config = dict(
    n_layer=14,
    d_model=320,
    n_experts=16,
    experts_per_token=3,
    d_expert=96,
    d_shared_expert=128,
    activation='swiglu',
    moe_layers=[0, 1, 2, 3, 4, 5, 6, 7, 8, 9, 10, 11, 12, 13],
    router_score='softmax',
    normalize_top_k=False,
    routed_scale=1.0,
    balance_loss=0.00759,
    balance_bias=False,
    router_z_loss=0.001,
    init_std_router=0.0312,
    lr_router=0.000749,
    vocab_size=21904,
    norm='rmsnorm',
    norm_eps=1e-06,
    tie_embeddings=False,
    optimizer='ademamix',
    lr=0.000503,
    beta1=0.9,
    batch_tokens=65536,
    seq_len=512,
    train_tokens=338000000,
    steps=5158,
    dataset='wikipedia_en',
)
Below are experts of layer 5 (counted from 0) of a mixture-of-experts language model. Rows are named router (the router's row for the expert) and show model dimensions 240-279. Each number is 128 + 32 x the weight over its row's rms, rounded and kept within 0 to 255.
After each expert's rows: "raises" lists some tokens whose logits its average output raises strongly, later layers aside. This comes from a sample of Wikipedia text that the model never trained on.

# expert 14
router [156 114  64 110  73 116 179 153 100 148 100 126 135  73  86 132 112 121 100 125 168 153 134 119 108 117 131 160 131 134 128  64  57 105  69 178 142 119 147 155]
raises: "–", "-", "my", "ming", "/"

# expert 0
router [142 154 115 135  93  97 131 169 133 171 101 127 147 123 117 163  83 109  93 112 171  92 144 139 137 104 144 186 107 168 103  87 126  96 118 148  76  91 140 191]
raises: "\n\n", "\n", ",", ", and", ";", " ("

# expert 9
router [186 135  92 119  64  66  97 130 129 170 104 169 130 138  61 137 112  98  99 114 182  97 149 115 136 126 133 162 139 136 124 109 149 124  65 172 104 126 110 159]
raises: "\n\n", " to", " being", " (", " that", "\n"

# expert 5
router [170 188 107 103  81  85 179 169  86 155 144 116 120 109  75 113  77 128  83  28 186  90 147 104 100  98 140 118 124 134 130  50 125  92  87 149 137 163 107 151]
raises: "j", "t.", " named", "t", "ov"

# expert 2
router [125 155 123 102  84 102 163 150  86 153 153 136 180 104  97 151  86  83  86 104 135 141 184 133 173  90 134 149 100 152 161  89  76 113  74 167 145 115 108 189]
raises: ".", " |", "t.", " \""

# expert 3
router [168 113  94 159 117  93 195 152  62 178 117  59 159 161  71 146 132 105  94 111 146  96  95 126 136  63 151 150  93 175 164 110  80  53  84 160  69 150 108 171]
raises: "ad", "am", "or", "ch"

# expert 6
router [155 138 131 109  85 123 157 139  94 149 135 161 157 108  82 121  90 119 109 137 140  90 119 170 108 106 163 151  67 142 143 156  59 108  65 145 142 140 120 145]
raises: " and", " and their", ", and", "hes"

# expert 13
router [180 166  85 114 105  80 110 148 131 162  92 119 127  83  68 127 119  98 138  69 178  94 124 148 107 103 138 133 137  92 125  66 108 113  92 153  91 148 117 162]
raises: ", the", ",", ".", " ", " in "

# expert 11
router [134 113 147 117  85 101 132 173 125 174 123 128 153 141  45 162 110 133 130 110 172 116 170 157 146 121 155 151 140 107 104 121 122 125 129 186 136 114 175 168]
raises: ".", " is", " ("

# expert 15
router [171 200 107 101  70 123 124 129  82 162 166 120 180 142  79 151  97  64 105  99 161  93 132 149 117 140 196 105 109 172 112 133 111 109 129 199 124 107 181 138]
raises: "ed", "ing", "ite"